{
  "num_hidden_layers": 14,
  "hidden_size": 384,
  "n_experts": 16,
  "experts_per_token": 1,
  "d_expert": 320,
  "d_shared_expert": 0,
  "hidden_act": "tanh_gelu",
  "moe_layers": [1, 2, 3, 4, 5, 6, 7, 8, 9, 10, 11, 12, 13],
  "router_score": "sigmoid",
  "normalize_top_k": false,
  "routed_scale": 2.0,
  "balance_loss": 0.00311,
  "balance_bias": false,
  "router_cosine_scale": 14.0,
  "init_std_router": 0.00702,
  "lr_router": 0.000612,
  "num_attention_heads": 6,
  "num_key_value_heads": 6,
  "head_dim": 64,
  "vocab_size": 4096,
  "norm": "layernorm",
  "norm_place": "pre",
  "norm_eps": 1e-05,
  "positions": "rope",
  "rope_theta": 10000.0,
  "rope_fraction": 0.5,
  "qk_norm": false,
  "attn_scale": 0.125,
  "tie_word_embeddings": false,
  "parallel_block": true,
  "init": "trunc",
  "init_std_qkv": 0.0168,
  "init_std_o": 0.0,
  "init_std_up": 0.0168,
  "init_std_down": 0.0,
  "optimizer": "muon",
  "learning_rate": 0.00559,
  "lr_mult_qkv": 0.7,
  "lr_mult_o": 2.0,
  "beta1": 0.9,
  "lr_head": 0.00486,
  "warmup_steps": 200,
  "schedule": "wsd",
  "decay_fraction": 1.0,
  "decay_shape": "pow",
  "final_lr_fraction": 0.0,
  "batch_tokens": 32768,
  "max_seq_len": 1024,
  "doc_mask": true,
  "z_loss": 1e-05,
  "train_tokens": 316100000,
  "max_steps": 9647,
  "dataset": "wikipedia_en"
}
Below are experts of layer 4 (counted from 0) of a mixture-of-experts language model. Rows are named router (the router's row for the expert), up (a neuron's input weights, with its number) and show model dimensions 0-127. Each number is 128 + 24 x the weight over its row's rms, rounded and kept within 0 to 255. Numbers have three digits each.
After each expert's rows: "gets" lists some tokens that make up at least twice as much of what it gets as of all text. This comes from a sample of Wikipedia text that the model never trained on. Tokens count by the router's weight.

# expert 11
router:154113144106114125134105116124111117112090128150150141151093141166132170160118054142147139176103109102148111112112128172144094137141125128110170104088066164100138107136144195112144113153143145108123135142137155172141087100123142137140160153161126107129079130160154137148111079150155107109140107137140138097140161121120068134135120168147105097070122132136130111128159136142119151099138
up0:128123130134168155086099126103120090124093117136116125154132149119097164118134166134127147149077134141129124140146201099130095117110111113137130168138133110085125144145106089150172143125138117097141132116150165139100117133100086129132135135101143151171109104111140098096102102146092131104148077101132192115111112142079125134132149158138143121094089152129124114130146143138113096128125
up1:097127153170139125137135105143173117125110171128116139157110082117127135162139121152103109145170160153127149153127155115124130110149112141126137108123105087130152061147171115123173103154133112128090106058094126146139092147129126097107130124120130115171129146173149114101098122125087109117106105118174130152174157143091081124108097175123149102119148111126122074142099128104120113144088
up2:096083099146122099103143113114097115109129105097130127164144080131112171120151112151126135128126142152131124142126133173155104104168129146122116111153078128108107110153154163132133104104125088165124121117132169138116130130116176128126120158134119144144155132111130136110095097128129086142135171116146083103110133133138126124133160086127081118121154101159127163182119139184136138102111
up3:086137138145153128190138142138100143159120169110116132184145095113132190138117125151169134128135105122160160119132147198110155148125184157110112144124101150141122122153135085102131101103117134130113131132153146155150110069089122144117148124128104120126146129128131149135141108118126170150134055135127152087110102096178088087142116137085142138121150142115114145092149118120130160165152
up4:115160123104101195119137135098143060130099123153089119116143127134145157130143160118134142122149111151153130139106114108087161104151121147170119125162117099142115149171140113151123129094127152125093081146119123133153121104130111143148117147118127122142167123119184099109147149115152122118124097144171133151159084100133121099125126186159135135105144165126130167070163160078101116127174
up5:123170072138113107149121110144129103137127153134110101062076111089103161125110117121139158111118152158125161158080116158119164139076170091119110152143134148111117086130157106140127112121158134157151114117132125153094107122157146126133118185087111138172136110161152101103173163128116106124144126146144093105086167118148128186134122156119134120130091123144132107163134129127082111108058
gets: " ", "enn", "ah", " init", " October", "urr"

# expert 8
router:114107101097152136155125120180110138110152093117139104092107122169118093093070102111102140148137116080147117076116094121144097107133145100125136132134126131104100139115133125116109085103149121136123144121149154113075151137148149110081135132121164116175104141156177092137075090147119130155136127160157127128124140099121102107095106141156100096099076092103144138117145134148125110145157
up0:114104122127140136085126098135140097154150087125113145137131162158124077156113111120114095172124181083120081081168138122130124134094156127125160157130136092102077142149156150158100134113164118127124134115143142127091148090165109152136137140125114153132138073158131147103099141152123123140163101138103127125141103112140115122105138119125137114118139118136134141160113121133111134116157
up1:155156117134129123145134103106152137099153131140119105126147137083109145113141144113149136131133129106125154110124155147137137118125120137134117167091142139134109145108135111125122124148132137113133151114117153114132153121110148134130101121151123173146076150133149102123123119174083077152139125134143141137160108120138148170140096148120161136159113128081149137130135110133130137127144
up2:163120109094102102148141101110118097099117093128165125103130133162147094130120148097129149139145160120098133157106115125140129156114103102151132119141137138119136151100128090147110128156133112105154136105131119147136146149098126170110144153141132099167119161168158108125118127130112135115130095129097111143130200122108135133116126098129140089109121123140148126204148122142108153164122
up3:173104134140140125162148122119122100136143123114077152120096128144126100138142123111144131128128142135084129119103108111130166135136137145094166121132118138116109146107131095116170137147112126160165087138073111119143110146103128159132121154147131151143097120113139122137087154156153121141142162133136104104096097129125106157127083096141152160150174132120130136163105122138132147187121
up4:120129132108123123120108122184118096084101145104100112122116153136109099149163149161110156158110167130118110134113127088137129087113110121111112115160121157159106156133162139144135115144143144124136104132147130152109125141145107118099112132097141111137098154124091153112108121117119098128176118192080134120132109132098086113096084117143145115135141113195152133142123136116143082132169
up5:114141118129108132134094182181117134106152088140122161127135120126174123100117099122133169147159170144089104119080142103127146149162075131122117152155142091147121134116141126154122158074129067132127135152061081108136155103140147145085132157141122143111082145136105177139105136134095113140147130137138149157102133143112124112121102106158110125135116160107142126135116145096108127115110
gets: " and", " to", ",", " of", " is", " with"

# expert 10
router:138139128125119142138130112142095103106154129099145122126115134165150115136108078139161135157105115143099163106161132159152143117143146102129109105154123143144109130137137173160122111144139122114166138141172154109078146115136135110103105165135158123166114149138091107143090136104078138108144135141139113160139168099114115088131087147118136152096089129147117114105151124122115150122104
up0:123115119138120147152132092155117140104082100104148145152121161139127094106107128160117130147120153138137158159094133145124125127149103123123151158123153134106140089117149107131128090148184142101129161163136162114129123147152139135124126139121115124137126112141122154122150125139116136107104146126128092159116074138150134135137139117137102134133178135101126159175084145150137081087123
up1:152111136122113128100125112083143146109144094138149181124127143115148124093153166097112109130136114093103104134135143139135125119146132123132103118125096157142115176055127108103142122116118137097100158112140110150142123135146125074159061168121097125138108105138163179134078094125129115150114128144135142089137092148152186108117163138136157131112134131166139128171131100130170122132127
up2:116112102166132067139110106150118154137148137105089157101123122108159188095151124131148122130088116089160134126132129147134068114116129128113133143102111166134139128169114127112125099177135165133150143111112127141120121157117146191159097141179109123117137155129110078145123163135124138114100156121106104096119150099095118122124127146125119155146162147166167132158080148096133139103137
up3:120125098108127167129145088144121201132083123140090091116092111143099110120096123114136122120136135120115137131120195109148093116118133127166172120123146119092096128128156144152133106126114115145120086154112173113124109124122114132124145134112163077092142113125141145131111137102142107113091156122112108104109135162143121114106100135117166128110108143141110171135107134139138143124131
up4:131131149141132115124117146147140138127152136129108093126171079148100123112099054090097126130087119150088144116102124122125115131127111144142115105115145118141164103139135147166104070164142145100112116116159107135138165116136088085122137143109182101111145121156116099145113149100150136098101134110120127114195108144100091120154136116077139159150095160138123133136094172142114130162071
up5:124115139109127154068106140109142130129078133163095155164137085131114146164128146117102116167143112102103071118142108133141120092169109132112136130169122138095138079122125121143104104105097126142148138130116111139155123086106119126135123173090107153166090115111112141126139095120141131147174110121155162128109142127112124143140122125102068155128113169105143139130124171136100086111139
gets: ":", ";", " |", " –", " /", ");"

# expert 1
router:130099118119121131200156124168122137152124077111133113118146131151120133143085125152160105102075138133115101144118075114099089127117146121139067121126077104138113139127170098086113127100142103126119160157166160146096121129144120151047144144108111133135119122140126085111151092146120162120165090167136136127095099094166132126166114121121117133137124102121109083096147138110133141132094
up0:108118158135124105128111130129105114163138122073132108150107119138107123090144146114130140117101140091097115143158106117080083171107138091141110151122112099146160135120138117160098092114139106136120130152164127123110124143135162138137138135154120139161133113133139094133148102132134177126137099151150160107110133130154157128156134151123099089182153148128098123154119140147131095096128
up1:132166125099176099158139113146132094096107125109075155119137146087130136146110094136131117106120127096137126126143132142139188169153141125132120136104122147143119127168141094159164127134146122191175094149113084168106129193165135145087132141148127124080098086137144101104117132152113126085146105119138130115094104116155173127119151135171114091087125117077131145134137111133126091121137
up2:143110142108091116146129143135155118112114109121113099129126148114101141141141138100099152131139161182136103171154047159097142126150152104101155146090118162131126153112095124197163145156123097172167179129114106154125130138133115088136134128107142118135094149152115120138116126163108130131085114138130098114065165128120166080149098144137118129088100127111112128145103139129100132171079
up3:161139136102140081145137151172102088143152099110142118143135144178145147121141146133094075093085119104129180165124137062149106097176158117153127120154152134110100137083114088111161104135161127116113153139145096130108136123099130120108126160108088118116144106135126129070139126121112096125146146103131099138139140105109146108143120161141096105097068117129120131122136140133116123131127
up4:133145107120156088076140113108129067150144101105110116111142168102151163147113118105094155155091130125158118153121093134100112101117127098138109133150153127145145146136125111114159157141118083119151117135143144125118139160188099146101152128094111169105112111106158110104103161130074121144118119150169069144114121153152101133162153143153123149137166114139108089105158158172128102149143
up5:131072147151115132138111163149105133101105117179100089126149139109138179179116127111136125141144090128134107144160117126145087142169146098115106163099089096160126114114155128120118136134122057117099128154117129125101130146144120137079167117145156098102201087168127105090136117148151121128134111089097149156150112151142125134093148129114110152130108141135143128149138157158148126132105
gets: "-", ".", " the", "|", "==", " The"

# expert 9
router:092160109123136150128108121084113114134137113114144112127166114137182136106116072148119110097128127089107132097167099134122116127156145138131149101148085120160098138153170142144150059131122152131133156159144122127111155148148123151109164171118122134127079133188140112191130120109129111113103113174140137115105109104154077116108118191117132089117082162149151150103142177162080114136118
up0:150138078089142112151173124131131122103119107116129092105156143092143115138123087114132149180156100123134095111106156094131145163081128163105113105128150128130150100146110112135128141095134140152115112124108110145113134096150110104132116116118097151106133144096139121130113155092136108120110117125156093165169136116124161132091074164117080105159134136122114144132123124113139138131125
up1:118132096162118093099090124088128166127070123116152120111149155134099116145106152139126125077114111145133155134180141094160160181104145090136150125105119152117116128136138089152103104106162188102145155087142143094134133130171065097089125142140082142106108149133127134162151138118152127117173123149098148135125182067136140112147136128146160125138118120139107103095173131156116094131152
up2:146137124149138145119150095192120118155155123091131094173167078097133109150071099137099097114166134109135107144076176101103126119145143109133084118148144129158173102117135140144076164125096133140152136122152121116088130133135137129151159137145111137093147133121132170099135130132125129154124138110114152099114168132112130145097116140136131141110127134138146126113160087147157112111100
up3:116128120127119194098069077112168110122154086120151116101118132197141132136162141142110149120140166142114186095104107150113172126148127111107120119126097130154136103122098126146131141112147160155113133164123115118094150107150122145132154128119115106139119105122092115183116093152059119124125124141087134097097105093109124134133151143142109120133139127145132143139103142097110145117144
up4:148096104126158138112116121095139103110134113153136098141131105093190138148122115125178099109202114144119128102136164135127122114129104121138120120117098119137150147146111136132108156111152117109127083142127146131120141103170180152085142127135153120143125134132111087173081168168127108139140122124122134097138099101118142061145151140155139135112090126108126141122162101121143127128129
up5:137156130129137137132099104162132102128079098114146077131130107120123152134124146155154156145141114122117140106137152120167133121134123158122087173139105153144119151097090118153133145152115119105128127124135131131125084107095135129150150133119096134143133098140119132101140143168117170126137090190113170107158119080127137088149124168125105084134155123148124089162113100114103131122112
gets: "9", "8", "7", "6", "5", "4"

# expert 3
router:085154146115111144141164147141105149104125113117162131150136107183154106121102084160113124094092105119139129143109148154132111123179123124129146126121063140147146111133177151086140081157171131136136131118128137166130195139101145153125133177112162113110087094185136137160123115097138129106162127127171112104090116116149094094080137148109134123077130146118127115121167139158134151125116
up0:130112149123130111124127141113136144119113172123117168108120161127110143140141094135118119085080120145118154164126090143112110182132130097145100161129201122152130085095170144121112111132134148099118171144156147165075144154086137130122106130109110129124129078106125086132145143113142177199218099139117157130155119113138087101126120128118113109114149102086119140104156114106155138154120
up1:142126131186099109117148117124152142149120079129142081137115101138169119135153153160157169157136135119147109138114136155174130135104128130123141166093111108128125137133103162177162109100136101127108081142084159104116139181105130145121151167157170082159114115111116147122133161148111118158109104129068153137132125128128147163088140097155137134187151158136120069100137121128140143128171
up2:127108130105110129119143100103113141121137148110151128130084100158140158139168125137097141135129147086136107104158122128115126144155132123136091133127124120180155137122157155101100134112106163118181128123156110107107125157132106149079142105120103078103108128116108134126116148144144153150130123132144135132102169126139148117181103165137123138149099123117146125134132125114104143152169
up3:172114114112132108120114131127158139131099146133101123117127132106119131080171104122129134093157102175148085127106128145087160119145098139092167090161099121104121124140157132133108108141152087127096130173092135127149101174119159116190168108130121105110159115163127143153101165122165118195146138128158099167128171129114150168139116191110127127157154115140088102131124136116100143106132
up4:180128117143181103145154103128119095138145151097101154147140151116188117146161129102122155128099102114103136143125119183105096112133124142120171118111091112132108078144171120136157098136157123119107149103129113137148130133095149152116143103138147125115126143146133138112117193089154136164137128153102099109103125122145139148132111141134189102099130135102136118137111089135085112137153
up5:162126134126109158131105135130086107142170125126163169146155140108122136126131093164144114140145122098126142134177144121116132106119155159072082087135068124129128095102106135134161112086095097108121093177123127163114127131102124116122082170101107133143146118178146124141140168099131156152117111121128100157128143082135125124138129150086103113106112120081099096149169192158115140130153
gets: ".", "1", ")", " that", "ton", "°"